Weights of a small mixture-of-experts language model, trained from scratch on English Wikipedia.
Size: 13 layers, width 192, vocabulary 16384, 51.2M parameters.
Experts: 64 experts in each of 11 layers, 112 GeGLU neurons an expert, a softmax router.
Training: 474M tokens, 7239 steps.
Below are experts of layer 4 (counted from 0) of a mixture-of-experts language model. Rows are named router (the router's row for the expert), gate (a neuron's input weights, with its number), up (a neuron's input weights, with its number) and show model dimensions 0-63. Each number is 500 + 50 x the weight over its row's rms, rounded and kept within 0 to 999. Numbers have three digits each.
After each expert's rows: "comes after" lists some tokens at least twice as common just before its tokens as in all text. This comes from a sample of Wikipedia text that the model never trained on. Tokens count by the router's weight.

# expert 59
router:472443501479437471381521520466624488462549545502566418514444460523507591521474478582492492532471595555459476485456477510410446533466522526459529612511562533522508411462389427495495514548544472
gate0:558526518525498507504512442552514483538431470511520567407557537539486456585515467530494519548479545459540557577592395457491573411486526427634443414512526535475416469488559635481456566444531497
up0:476474421476396495473538522418517501467521508476572442543471444514517572452501478500505498460497462511554501515497459486521449606455469579510544512421449442646471508461536515484567374551451556
gate1:473561553546559496526457459519437586466507482564504484480577492522472440525559522432550510485549409442546547500548497537463530467536562503530478420394482454513461578343497541501484499596457598
up1:542446463507539569529552596550486543468510421417443598490550609444534485566460459533518509542485494533561487491539476470544496485578433525462487493445428526473466505565516496530499462440565429
gate2:433516529508462503471558498446454544559527420525483512509459478511495499656531503494499523563449469529493514533535515575428554518544492493514533478528545509510531486563503531583521413514499497
up2:531536435578522408496518442553654535495513478412470460564560533428490544509458523441531412424402494453583455596469630474476553492441466570530516488480486502561466525559456430504497592519527591
gate3:514481470415399565562495526537508456391569535401505455460448521496456533485457521484564515597536448512465479500521441543483501435551504511439444426571476445499380522469506571499469541514442457
up3:490432556426494537493429558582503431495536550459562434537471517460473483589459517545596518515497537572518522500504467523490495372479499470391459431503433470470448536463436463412474529455446441
gate4:428464600527531517496462482357587418499529493528539434463592532486450542459517499528413470427516501478541535562472458544571459550521520586473464466529502431496540433530494398543607570548530521
up4:506466522480463486435475506449565526432463500513580440507510536492457492445508514564505306546551463522470529492443535604540465522457484572454515449552588510493454410578457431511570558553437496
gate5:535566504419498399483448583521496579490506472483493474501531550463432539424443463488537382548407551555467590525468515392517526503540521447378579532512546569552443539519481436386549394491458449
up5:496454468484560559471443427547588409605540557556436530502477442560509470515547435576511603447468462523499528425531359497480478454632418452512531487492538490431462532428516479498523526482461467
gate6:543479561491452492467560530550523454449524509468556397510525633501537476493518521523593482472473511479547494381499462540496442544477571487410478477411504485402531464491465506411380554485533468
up6:516522450493612547490525531540509601529537547526517537461579378539519458467504473468529483480512452509518478525496445420505534436576400502556528500458526472494471479580516456662521604489524517
gate7:510567482638558523510480519520488457485529515459469495501502458550441504521509416446526560422559473443615576589543544490571506449589447480532423493480474537535486480538456497574446497401490542
up7:517449461434503494492564564438532601456469448459482457493499517498499566413531510455369456591456518503498540442574544343572463485564385475513508498436507523442491530474578416402559448595441494
gate8:497469501493537506465562538457561463429494505501525456578558458489371571452477482478539485563629565510467432475521434506424430457387478455408481521527521454516466519415447511515436498435512470
up8:463509478497487480485549528459583462478502493523571438499552511478434504486429540531557485534562545511458401423527412597415440469414536424440498527542476452546469520420450490534399584495462396
gate9:408493523547469503536426467474522485541492532608538513391491499504562527543502588431506550464510510526512561489551447507475501543525509448549469490479513531546435515540535475526457421524479603
up9:543542393425448433469615453512567484518493491422462477542430472511450585453524473512629459475518577437476464506458478575541388478574570498458491568528499491530497534394505394585403458477536484
gate10:442538491525525585553421480476502552511496577363561528516477489459502455618535594446460516472562543503554569523495560526482524432519452458557489440483460476541450578494548455523359485505581556
up10:562349466427512563460570503455534523531483481614406472442588549550456498391468479511519531493509446510496466468518443459519491466556420553491443566457526567566447383571518508425503563555460488
gate11:552491371516597449473510506522567431497502477481486549449467515344531514418479480519561618513400509582546503526524605572632438565393455577485570523486503529508520522531519520524518560608487503
up11:494498616527383592521473498416513537549452489518511430507478440599492481618562493487462404461644528427500477510496403441433524427551500472470372461468514469554463513441514526456521526390470476
gate12:406512544496537487510444447509535504531459575480498494525451485442535356614459501446514508568583443557480475530536475578606585533524493459450437459497479477550497479618561540601463477495519497
up12:538478400513430468511511542525493516464523376566542468499633509525470549395561474477504433563548501550511582552483465486454439523547487533457488458549532548489469487532491447520554472616467460
gate13:528542528544498558540512474527451579497442396426319519495449464481443496497521494491557442558524543481490524520511500483485519452476466457555509448561503514460375522528518447434446534457466479
up13:578469488409488448490525521524475513562389521543455514516458457617456514587531446498531379592538474497489489494492520438424420409524479416416476469609567542408559582503489501432533494445522470
gate14:480539530513523455466614532505588504450563558465549471533534563494438504550460435517617460440410512461465494512496540483525461501523396630377535466523503484490550529561460485444484543535534545
up14:540504474459486497489377443483462462442467453598484502527437558505539463501499512530497564477490443564523485498485485515457503531558461465509517473347496457451590475584477528461539554502532512
gate15:477517572452512566487520412491533563537465398480481410495524548420527459391466464450455516431465446509577455561486613452503532494602479570584483421474483482483467527490540465445534473559507538
up15:493426473492544527497505439550486562615537463478541566481542469447500462375567558557479514519434503486467458431426455381446542578418436410504483475382521530568508557620475480449460526505459494
comes after: " of", " in", " to", " at", " on", " for"

# expert 53
router:551584542565481544689508476483489567414535445599561508489416504425547465485509501525492533452486447411482517446506465443533490477537457551582525589455447474550478485455553504439471513532517566
gate0:519488578478497459492512511468490535450486446449507422447518517434468499584567594551507526495453541517453500542553410519511504458526420476543482514543479493457470580503521495451566405430409565
up0:436489452525462452540496505476458442534510493424466467500469458573533456537429476448488436500648620441537526382489464544485528533446454548457489483440389534439531452567478463532524510578566489
gate1:499542499512444501473539466490569507490549474452432399506532530469483453518517583441485402536610506527428524467420494522570500478507463501477493519618438507479609521421567594448468486468563517
up1:454462561564567594573555555499485517506509515565599541413500548542576454480568511564561504569482520379436406508358418527493533600551538533447539500467513486544554420447613542504511473431495475
gate2:479416411616464384501490467504406477557435489506472549464582529518512481469481476491497561494592492460479522491470499569495452556581510446500490509432533498500416568524467454557504520479446598
up2:462484373505448435494479467438448522496554502459429475440595566497478521483569463487541517488606459511555570511449467575519422456630452508402499616490436449528502527539472492525462473539523551
gate3:457578556501483572517480561471428619488448477503554462463457636369515443433499514489492506428536427465544439496541512525328534521532460490497533499652433484508455464575507512457474545437595520
up3:556513552461479561533464494531521423432554517456494463450483583441504382517443421490498542402502458499499482485571466413517536541524408532437478496545468502504497477584536501508501505475588544
gate4:478553478414546476475480420485554462452526557605565471427471443536538536494482477387516503545489427551510520491475540467499468469533441472476477506596404520470574456485503422545499410506486439
up4:516470377468424590522512474556559593448559574520493507524418517530466480465545598522497555449474507487497510527544458524568383540540494442483518516475502505620547449557510521454461533507533536
gate5:481457489506489529601503450570494482479489532459544520536516460509479443383502577457562486491568468477428491515406469502529452464571524475476451492463473509400519485467512539484563548531483548
up5:390529493562527383528549539481544516534387474547506450468458465520488580508589445462519541569458483474462459537408529505455524481427495517512517464499547583509427517443536476539366546546444467
gate6:469515557428604466526574426502512478521527550597517502593406466496428559517439557546398499525497534543486596513509511505582458401451544454489446490561511580516562496480550542440530530492418483
up6:457465528535515456428391498463508483467501546577585482603467537527552473460467467535522460508472509511544463425502532522481486385520432466493392489551476504452528469525548470478526585467443555
gate7:550556461479553515506582446465450498466553598489526370510486516482443460524496519486508566470512544453450568442429570529498418449493491519479460540525550564460527509407525510481430382520487440
up7:533438500592632553575546483525483522457496515576531372507507552513545442447459532556465528439394571414450479494446495522457490569613481530431535479544523598516495401421565556494445540532452484
gate8:450459508485612522583673433462533535418449516401536517423450448510451447455563392515538483541480459519481448511519542450549437521436516503493468520480498537559575515553579588534569455591506492
up8:525479473575418600393454468522501526464495476441563611464514428452463551465503524523471457484512575522506496460541550524538491552525499379572496507523495476518523464436483505529615487514537486
gate9:476450556502496502558528577489501542590464551432443449483549505575484426461434522484477451515466422543433448504510484574446399501450508452490463448634548567504531418492441436511529454507561501
up9:396460510530459520446533488498552571489509494505577548530515517498491481508468520509477573509430578441496545474556512549586523532531518429395506479460436531481500528580496549483563516470529583
gate10:454472482413481492446574543496538468385594599495517533516505571504494549405485443422510567504464431441533452486453512473541471549556472479539398541541458577529524464491597541634577494438500501
up10:579553560452552431427600600425579493506528471521572520432494493447468482504527526429548460412456555466481564574542496441456498548536562576465521456472502488472537472467555485547501530577518432
gate11:493511539502563529470606452446427478470528552588579559520533380584503587478490443507509490510422488533456608501582563403505541511422523517539520525526464436494504533522508565516578493438548562
up11:558485547497440518469518468579511480541565404479516505481625494418443500438559452494592450507524552519536467556518491527515495505542508505434422504501488508495503462485516440536532476492517488
gate12:506529520485554515515520436538524494494478517521444481548380454505548447634426530440523524559481452608462526540502524515550415459481583507493446473458578511469533480468479495481536524500394492
up12:563522464550496531468511499515507619462494521452471521518514522448473599429520535446557507527499480413474526477427473554392570491465527574525536485451511411501586483471434565498529478569451548
gate13:449476541447430477683503546492520397500474470491521549548553489499526505368517535404495526512481492542556479580441484497450540515541406492444518459562479521487485438598533489478553540482546518
up13:511504483523523505498503528455574537442464553430443538502506559411506477395560484463559536562523470483420506431439395530649423424494513497573436515471487594406552455466407442426501519499528525
gate14:549472445535514509442446493475506455490570482420464460456518474468484529513556518494483537510557538440546549678548600506553538511523536480562584501564462582421557493456505450566437559477448581
up14:515610458467413552475455536515551541529576388498424428548438522452474493535465601484486522548512523516528584468488538575551516383567483468461513527481495500502589609527528585466421407426508536
gate15:344481504472548467469532443527606561405496538551499577457567526492491510528535461445569460484536420487484456571492411545475509568522448452478489513452446588443476445549490577467620491489530453
up15:408493484536477510475515596517450529445532423522480485558506441475394362577506463517532540521457478435485562446425454555431495418459423606483493429545403527443468442526452559437479595518442494
comes after: " L", " D", " H", " W", " B", " S"

# expert 52
router:598488423498551512529410442474506515488518424526505498482382530544482508453548565498478488516543544512559505422466452510479412477452430442417522458484495567489457458420480543441443500517467459
gate0:548502575480452493527525508541517522429559571497458332454498615516419459518513505481579516490581521604428548462510446529523451418506442527518577438462581426447545509493467581506482529516534484
up0:582518528470506419550533548587585523456525625489490442504428557507538430556439530468492561457445580497454571456469499463569464392496514516505474445431485470551521517422527502519455581493525572
gate1:431487503582550556534553507408598530446526494503494423442482479533421565549548379442512555521413459511517556539448542564450459550460553379533569430539556469462469489455529455465505474485524394
up1:473447494467442543463450455615397527436501488503487576433522549513585508443504511514442485430517476563444440454550496510523535471580548566519531517558533502546477529528333567490499548451487495
gate2:448571549460446541484473539508533576470423508561500449482461585529507530541521436459481477502563476498386572506583440440468483440512416498496493510526520456483497519540673474409503507571549517
up2:407546479460578421496462532511502542529518487520475539399489525408595504477463583520507546409492457440560517440447457474519458516651515512453534484412440518513557403531474499492538521506487522
gate3:476368462527476449562481514570548554468514478582479453511493474456519540578379514383501497523498484525592519447503468583548491523488395484442536561519516486502468490486482517538532534518484545
up3:448455506562565452517448423341541424496533506427540427527614524517556464412570550571501438535523543594545527509528478465497541456522573487459588474471507584521528493470461532536447529439377455
gate4:551419541513554465422535503517550497476512584518509522493508440507471573461526525538549589574512552497452483510554580548455472566526545477578417503537457416447501501544508476552501491470451539
up4:521588462579414472521554524458418531634451510514472549480558460563451512521518535514527434453462452460566515516437465508477511489446445456534507422548499538476532545559469438582566554363493462
gate5:485448485471501477519494596641443454520508582431417453432576567526460549443518501538533537598488460428440545503427600518519515585504482469496549588499469476526530480475468514611455570375580531
up5:514436597455481538469557534513475521556532504519523566556621470486559496475494395503393529556446407487485440468538523437487488388476501461491510537485450489540508479514503465560585530536443598
gate6:474534504499458570521446548577489473568452475415453523487474465420494480442463548424512412546437475547507372472514519453479431389575477561475442472466518525601510519538542590491500498518497477
up6:481413553436489548475497556489530490424513564499458549600556499499528483422456525516582478385420459529518450537499458474473474506467465589518405512560463496569402500477526634585540528477473557
gate7:533540500517469438546534495488536450537492523474482537522598424462531472426483529574456480498484547443507459522478568525450562533460574475554590456546443517541569477518556546546406512519554535
up7:426561533515463489524479534475390477518489453541521450534459591592539403511461429494500546442483503509486515425527459581463555537445488535575401608465463479515444506469497391465487513550563510
gate8:504444512505565540417503557409569466502459431501484556503524472546578488546560422536497520452445487493480574528547468458476544666480531498528477543555454573463560489530476484544597516546379471
up8:534407507525495417487544448470471490552509478463517483565527481529446467549413499506598511499406461573440507507504485552578486466482447421491482418526462459422615582524449582518533494502492343
gate9:493545474478533463452431425504485406484562586523515555482524482435499577468437507533554427611561528520511518438489520532520427526548536398513378455505475468461506563468472432504513402490545512
up9:540508443516477547526510512464523570488448469448513466483472608462528438492524459526386453515491522485511482473547521426512498569430532415478430491394445438551435524460436454528435488539551518
gate10:472606633439469384509495513527499491458431453609522441450535470489569533495483430441565490503536503451543435520456512466590469459412498504548462475441574516550475573513479632483517499483613477
up10:419450540465429464508575460527493503503422446504511479450564410583439550520495500551489492458445450544462471490605620510532496493512360445475538504594500538531454467553426533518431576456444589
gate11:420448592455453556504483457536487557464548592574500525521466503539467531608525613407487516418524566482444447521492468420412520450533496456547520487418483454586446514515516361521537514485514549
up11:548528572529584468476515476550435468555414412527485521545503488516542465489528384516482564503512480545464631559483562532525561467497502450520456556508489517452472480480476540435468441491402513
gate12:474515535541593460490416468572531541577528560530495506414500510511492475565486473554606522383473480496496493480510517498578528552441502577494435513553465470503586463539500484578516393470525444
up12:463527460568612476450455536486528500598474515569522556442428434506471469550473532572539526412441517443552473530461547495536607501439408530533453493601500577511499466477540543528541420536539475
gate13:510484551521570457517527606534519532525504455407415471524465555521532442492423522462473512602537483483412522515488554334470537500458473552522549533457480484494531481508450479434503535468532458
up13:481582509482546428523485631509495527526516429416544497478561505505507415538525503478438508538574470453426504484531459508436455504429462641544588566511526569395507498459490490430533455433519549
gate14:541459536555420528475442440521441410508557521480423430445465512485543497536486505424510596537523435573513578428460614575448503460436480449481385495502505486484495472494503546569513532493511422
up14:502598405491438575497517442463446568567539524454522533444514516414468471536474573441536570451514469565515482501560448509541514431530497492477473495423540497469585509575501477492474510469422458
gate15:502532502558474430490537516496476546497514462595583486502541513506451444544557526494475426447428416527470530609406485506543557451481608514431438470571506424512485494539600550496418449446483392
up15:459483451476470556525494589566549516562432524442416458430501440533482515485404469539462513549431522492572459472525596472549486520464441482574436504385421546493572528475368439531593558502487546
comes after: " N", " A", " I", " E", " a", " O"

# expert 30
router:565460573576472448579619560527372601487518470584495487462601477483350455459512509475516367551561528499519462590519518483526495452456491435503462500502456525505420494477446531530509451509516501
gate0:495500545581538504582458440470529414496463483465487487603441474464333558451496497480436383477603494552541512456452417499442554477479519446484505454491481498480430545506429418422508533541476475
up0:477575432508576551459478598518432515454455520442510546482534550432500546545483431457538557475436469456514531555422535625468532550481517462493574573458530494615517506450526397460490451552484550
gate1:428584517509600520579405541473448504436461547464510495482550587478471457556481525489486541437535466516504494545434522586461542603469471465519508566439467451590507509499578419511462442565414544
up1:470493488477501480436540509490375464520522569564506582461523455504498488457479524443443487495514630426555529530583441494522534487392513422514525575448507417521484482475516485494384430441552522
gate2:465494518482548520533516606537466449507537471529529583521417497370505510499424487518470623522492415444501514449554445457460627498438524447511486398539470493503513552512585493389457469455502527
up2:483497606498512521474465400518481446521436506473511578459452496486520567530470535506476423447558501600498578477514504551514640519419507402428497501469449439392462496554432400529592464483462537
gate3:502475585453451534472505535426527483535536476483413505474521454506515447506482569532469415538478531451477465481463445460561552438454517507565506432498483563329434423678590479589561504482489515
up3:576480441429496527500538416411485554482483553585497481494451485526559511578562480566522544517506486560518494418496493621501565570592503495440471533515600548383477512645649495447524626418515519
gate4:458457551457484621484462475541476509466378517474583549556504521412443475513500489450496533537526404480442492519408456456444514542495382424386568537522410452507538517416582388549475469585495541
up4:520432560422504594519416513469511484466525509547486511439427506521512520408513500555531462502539456501436509458413489519454434609519545552522392470460432430516465469467541528489577484559445529
gate5:511464384458496516535514546519426659496504477480517508522545475480447470535498509520410492458516422576559480486576560534506452471414529405471563578533480492673434546522462472494478561552499555
up5:523539580580520533489537498465486457484512478491540517502501501480535514492476529489506468474563567341444496432506562416478626439535537475498514436466435476398529440470567423557568480372509484
gate6:448522537507593502476470535477491523482444486443519472518422576420505511500466474508588517462555441533514466596449513468506485531606453463530523556541606488548600579452536478532515472500436590
up6:535442534400558461456557506506550570504512484480407483506421533494561521453481525528461557498526530484569455560486474417496507448576514444588441531521584571621451496640559427518520423501501535
gate7:551449475504574466482544460470535501532529516520430481442535494575591573447536527552516527510549427603571428544490439468498413473489508547517485531531651529514493571482402542464506502484461510
up7:478468510512490537543536583474498418494428510470410459479604440567473527553491480434445468501593428514442499432562440462464559461517466523562466517444428453462524467537450518538527530458481463
gate8:507496497468476527497468548434646653470473507496452492484518508450528522518464531482507477462495484439402519478473538446482507517570424540613538564493466490609464528593555382450486534539513509
up8:416581519623555516525465460500471344420459480402520554556462529449427471553492484456616602475493448558510406488453502475462566550499563473451511511564467483438557542438521558501438532565501464
gate9:530523465509502468476498397570593468518539512486565517470472479559486445485470490493482617502457474492463395478517448553487542477507459593443512574508588541502458504457398500437445605470529478
up9:523489442513478484582451519498503477491498452599572554518502500481426577487493470430479445472577496535446570518454420573504407494476551450477462427555456444385470497464560597519455483533486501
gate10:561473416579544562482534450487551570540497516530441507489471427462517498515473476513478523456433477627585609599555591534485481530605533469480535571602537553606479584565525486500608482541415476
up10:474572511504528501508496586593505406449492495468539521529539527498512408532483518445550524497544547339423466427486482374486559517475478477485545460520451463372577466525542480575490499452472536
gate11:433518464573543544513492543474560414469486508498555542512572530454497436507400424429526460484563478380426453490504454442448539525579438480430548476575412405455466471522606402532587500459494581
up11:571504463446594505466509474461416584504490464498461514515467492515502625556571533463478540493418471654541512538493528540544488515438512492552556531450559554527496596484386650433433427537539475
gate12:433460554533464501526463577429497505540474469527356452532442418438500574448566536521452525531481526549438660540450459455528426491501557558525433386472456520561512474480536494520513534545527422
up12:525526510631474474516534425502462630490552486575518515542518552588499469561480503521542431443524473482441532519578378520491527506593554544445593580503573528446506593568618583452605567509462528
gate13:448514537491485481467352450469556469483480504524472464522528505474492598538487499547567532546435504538487441500416642487456525473606485448543536416554406529499528515450438491538457516520453513
up13:536427499473543521536533396536563483522541500513476537503468515524527430503454499487444459461539481525586444514610333514540526511286494479487502560525592555474558484518587464440533480485547529
gate14:486561498552451511511482463470574428515510544576425464486471461567510512463529492508523422592488518449478449505478646494545443486547523526539410522495502518449552512551501569519472526461476481
up14:440540534443450528542442562459437392541449479425508496447446499495504555497542538488531438519516469421491488623457620537480561531536511542538520395396399538491533468474414447580454445538547511
gate15:399615339515484520540443440483475474483465484469503569498445533470453470496519473516561485448557515470415443515444520491445524533479501412541531535478475529382563605483441472587469487558523505
up15:509565424540423473531520401499499479461541493455460463510431542500490464428514445523519464525506516459383492467535624466483548475536449491499515458509490553370526594524530457564475474578517481
comes after: "\n", ".", "===", " =", " ==", "=="

# expert 58
router:483523593443511487442589492466540519537497539453558531439529473505390413518430484600535503599479479570483521423537477539545500435482462493484507434501508472457469541465408495452432533566379534
gate0:513523438547477462492499514450469455499465507551402383437509517466526493520494416452520478555492507481464546500497548420474489579507476465537422481424528521509467483441472483530553605476374477
up0:490349487487465552495487506461466590475431541496507526497474465430561597563552526518500514470572490534475528485458491567516489500509507440369487504521521549432482469551520560507490496464468446
gate1:508536519505513514541549558485520474443396572475509531529414482575473491537415467424577425498486522446428484537418539554442440532477470505496507514635528407492456469443442548545442524474535462
up1:580411556451490584503456452435540500534553487506479487443620523534465554531610559501474526400475488564484503512541475474550492527470615494515531610438572600392488533511466468418515507547494527
gate2:461575538500476540509474528548501624482495574476516529496442541454535506558538574491404455509450527428551443573453478507490550487430475535474582496567466647576495451564531495490551424446435488
up2:461420483526460488511415479440507512579543405529540475552498597426502498503468468466501578571529396610441522450582527463523376579513505502532498529506468483481478555496570572613479482515488589
gate3:536451528489473498481613520501406488499531420591515597511574489505416543504539474488513506500565439565441538533406508425531455477495516459472528488470553506439586483468498524501503506472469523
up3:533453534483579568529515521452470489549582513437519479423549563565457548478511507496469450415397493464562476517562462508571417561515502460479518478553520566429493531536478472475463488530510521
gate4:455423485522561543516521534504505519418480537441522580538533417505600477456557544525430460601517478394577586538402456465463490495448568481526453473601462550517491456535434553511467536589578460
up4:522545539534463426558452448605443427461502449480414448421447503450464461482446507435556482423598532511555462532560535492414567549575442452497563540510479494527533603464517448442491504475497549
gate5:519470561500478463513545598470576541479535526518489540518514411451561418516418526530557497547612503576452538513586522481521516495465542545522522510520499492550438541537542481484566443533518542
up5:535509555490455574493505417539481501479403510424577436505414429472510452464532536515579435391512441518397430494612528483411490494537455439441551534541421517616414502544506581540519522584485532
gate6:519463432474429498516463541516471559560520441429547567437508471572504469531443581517433488508483489458572473508565564469534509432480474548528513461517475541406498535468510517529452479569478541
up6:455527481480484507497553433485492500544504450455576441515504517570448485533480548518557526400497512471491480428487556442507463435570529514650577542506450509457504565541494459497447517642475463
gate7:617528519496469457444497445466579463526493489537553375472446531460509507485425434482473513494500445544400497444501464462509527535465524430505436539549370480460508505482519443443518464440426588
up7:479439522467545502509494497461521527572522432550468404434621477427586505549617415506442532440495461496473495588419419494496501521502589496456512496526601495475495497440470398516493487477560542
gate8:599530557562518538519510478468525417523454480513469555557588516431532409454488630482421526597538552528398470448523495492483423586515495531487494553582465435505451463521490477514469481470474562
up8:519495554509511428484467469512516567509552532508550487456655544476491453569378447581426543417540490510588445477550547470502496513491402507462542513535441499485533433520476473508516514419497434
gate9:554529460518492391478513493422488523490488542630459507463536476481454479531443490457511408478573477448464553472523548470533514471632489468529516489467460538555567447497526525453566414493504532
up9:461604546519470495556488471513475453434503460528416497461292526504373502505490500438424412529449516495488524496549531495447545486494561593422521493503571552467478609463455604558528512543512479
gate10:501504457497392490525413468506463600483447318415469486445501439585441464492441563499518569444446503430519519540472551535474521511435495547576460592541375482479501462461515550514466476541412543
up10:446478463479572494471495559558588516520555511491521581559467535492621397520501531500534421544543440569527404405556502437569497528511475470493576408471509477582532531567422467474433510543567492
gate11:617541516595464508585483515501440459411482479530470413520452508516379492579470523388577461519545572460583520577475598510484471460427545557565479567612452538467540504462548496514458490493436558
up11:639574553500453511520521496420524517467454517517476474465517524530433458505375443408563512416501475456527521565468588509547452468429509510554530525622440508483489559448543462521456429486490517
gate12:532604364488413402539478407522442500513469492508494571491465451530496563539489598443578545578481464549532466518533456488485506484486586537530445541447469409520543485477507490499391514573501498
up12:552518607498568520484438540499522412470407482530361450524454540449562496456485497558521461448494457481457481434335533461488605496527532447509495437482503509463520468519532553504500588559551520
gate13:542508564559539444577423496559513474519480511402426511463614494563508485548446526437496556420451455495520488495472515535434456553500496566484536504550521499536432441476485514537522495486488488
up13:516568431500455569456559479547491432509529528591475439485452487573458486468510535512523512459611571519464366522508550519536531508531457590463580436507488498591491455561504503467575463518568541
gate14:510439450573591490481462460454550455574512486452463468514528417488524502526528472470521499414491477522567489447545484512486476436407504520605501455460557532413546447505470589514424536482566436
up14:499493566555492535482497439514529452509451443475472515497414452488414558508459517461484414463498451394589515557552469481447515343511442465493567437556541516418451524531581465453527498470490507
gate15:483547491469422488524508441468407442470416439495478556543547548425521474557414469504487480586424574508465592483421537493454562549578540468499477537469530434532610475520530464492450589448463514
up15:427547502470591463534522575519474483513562419515443471528540537532551542450478465492569465437475540465448631526497615446441510578417469426487619377457482459396510537441505505526590521457506522
comes after: " the", " of", " in", " for", " and", " 0"

# expert 33
router:502547382449458546504449491445539485401459510419562485449520519498554501527478503533573519577593470471477467459442452480574440465465534524481467601448462468466590544533492528425434419574493466
gate0:536443482486400564540550558394490541436551511417615522538464557528491516588478473442505556478420511392507477450516542499446518557511564571445555542502517440434475613482513482476502512499458497
up0:514536538421477533503506554545523534362569475432498446438553498570471609422478438476433533517434442473429495576470501470475506533492547406429536470442392432439511460488511477488455422446530509
gate1:559500453534567572451524591472517533547526539518575516560553524485553428454432505559466504507414421596480518467519531521468432502496442500453492532444490504475526588523451411613552591518554432
up1:452644532468496472510408449446462448448434444435438492564503521515524516503562456535500543473441546465470541483505539604485525477412442463506459411443578461507425581461479535497510566502428549
gate2:442420437552485537530529435538491581549467421578594536565534575460498489562451446552535403496484468452513422484594396478496462545450494466518473490562586553524423585502501487539507477539376534
up2:437518460584452497556459471540512543458500481570482567519445516409546569537451478467520496471529391573472551454542485547490518495360490490559490528569504572465438555528544530469450517546464535
gate3:465528402606461525634544552513433554477616487514522425508584462460417517531517410529534503497481598556523457548521525545458479516578566438478495538534582445432562464602582405499547544522528552
up3:469465383567447560638515510474513584446595519512553435516535522480509541625529547429602452421482501539530429522475540559476421474537579472536538536513494442529594419545533426504475415554499481
gate4:540370437466419574540429518529485474548463577410592463521505564506548479562464501575464606480526501543542487518563516440584414492469514517497454530491526531465425505440459565430465480416479478
up4:525604505507570524565434557507539501543457535582499397519538512487520423531536463477556461498519544454521522620539504452420425498416583459445547541548462528473432510549527445588465527517424438
gate5:465509518484491525519589500509563560524476518491535434594570514562481479488536632467469432447453556555478399559514451476432527483449554529500564504491578446422474575535454469478508483518406558
up5:499564515499534510524522425482451528528561542486462480563564533538464453559586593531483441480467532422566449478467477573550490541561445468493432485463517492494545479629511478527460584522574526
gate6:545515436493559535514480581571532505522444543457430452463502425576463417519544521506380414564574540380612425499564562456507413542471495560544607483433500501520574463482410436490543533440529466
up6:501508546521418500556461592500495560528509513520484455451555432502512429485539532521470565521601479521470499469505469466483509474532539429517422458521521395487495513473510560462442440547492535
gate7:474551492538457497488574616428497491449496448605473576451573454395523501490487451450493482508471429522550522514589459495458593508526564565412556463567507450562594387427548517482496498573495434
up7:463525535530518503566472559608496524485481471486528566536549518489555581553496522533519453494536490585585523546531352522544458438483535483518524497552546427481497519430444443446480525549539541
gate8:569580450540468485532489588616481414513553514536527553520439525566562452441596489593483471442536564493422480534565522496502480447535420526501559485515377587555552437455377522526508439525435596
up8:478478476488549453496436533486559490471468503481504532393490518478487418578457510452486554337459550480522464429546548487484354482427531475579486454386498484527519496544474481413533481547509413
gate9:525513479469471379482473507510467546530522512476466611616541531408495473521460574450502490506498486508597553503525465503538449572487466506475527537418476459546413532548569588541421434421474453
up9:509546587505536512501607515586499595489482497519503367488504475488429494486519520484570515416462492545455479472472508487496505537536500533539443502571583438480562494501408438480535525444552424
gate10:503510529540548478555462503453526522479519451446530501512532489476520479524528554409476453449493424514480501505524488489446441500506535521460469478370504457499497476592519489444604456576462507
up10:491608560610443505458560507500509507557518529553541439406550548458470555484531455454475500499474469472492499580452557454581456537582528456485479507507544572440533446584410531544566557505514629
gate11:540483523584440516562479519465487425575496427584461515490539537505508513545422553551462541632529436515479467533597423573550548516461561438525518528476569497482463472608576483528484429464549511
up11:509519501557539444473491530493511559437545515493565545438634467451510470481584494426404488394571546472489511535458490580548448542569535491488479450471457542488461530470497470487461509538448562
gate12:581534506431498516514552610494482502522539516464465448476458452544472539451493494498524474543585647444445521567522553453413482445504498515567434448571526484465549460557469478464516504430587562
up12:538466566512428526510531508547446491509483482412388480516429497485531491443506511481492545628472557440441515496488522432498527455481512460457557522544466525553514583461436474432469478475503582
gate13:491598522542588500520495531435522481443436513536487464488540464493468553501573484519483499549433513507504531519521470520552517546613432519472512481520428527593570449417522457564614546605457456
up13:601508515531373494460401555465521514655578469564474487502540443530508456488528409508565560512534500442514431500441501425499501493502542537516550475480515501453523514540592553453447358467429530
gate14:478451468527486544370494568539470495513562483428448462462430573479482469500547468474556436447515458521526548538469511514516501374561519544539438491550530435544538525472525547535546526466489521
up14:471522475478501495556525520514502493447512497516444541462607506413538495503562484473454409448513526485524479503509557547439508406459519496535474502497525385597493472485552497497505545529472602
gate15:496501483478352534478572467549490560578501462557633489504484424565504491507450487561520454523531446531571505445513461513421504467508394459495510640547453538555559577588466479538509465492545517
up15:594554441481488492478538446505564612400424534505545529465540505600490569462489591518596458525538427537602526482554345533446518462580424512493543553574488511508494535486535564548483480488573498
comes after: " K", " G", " Y", " M", " R", " J"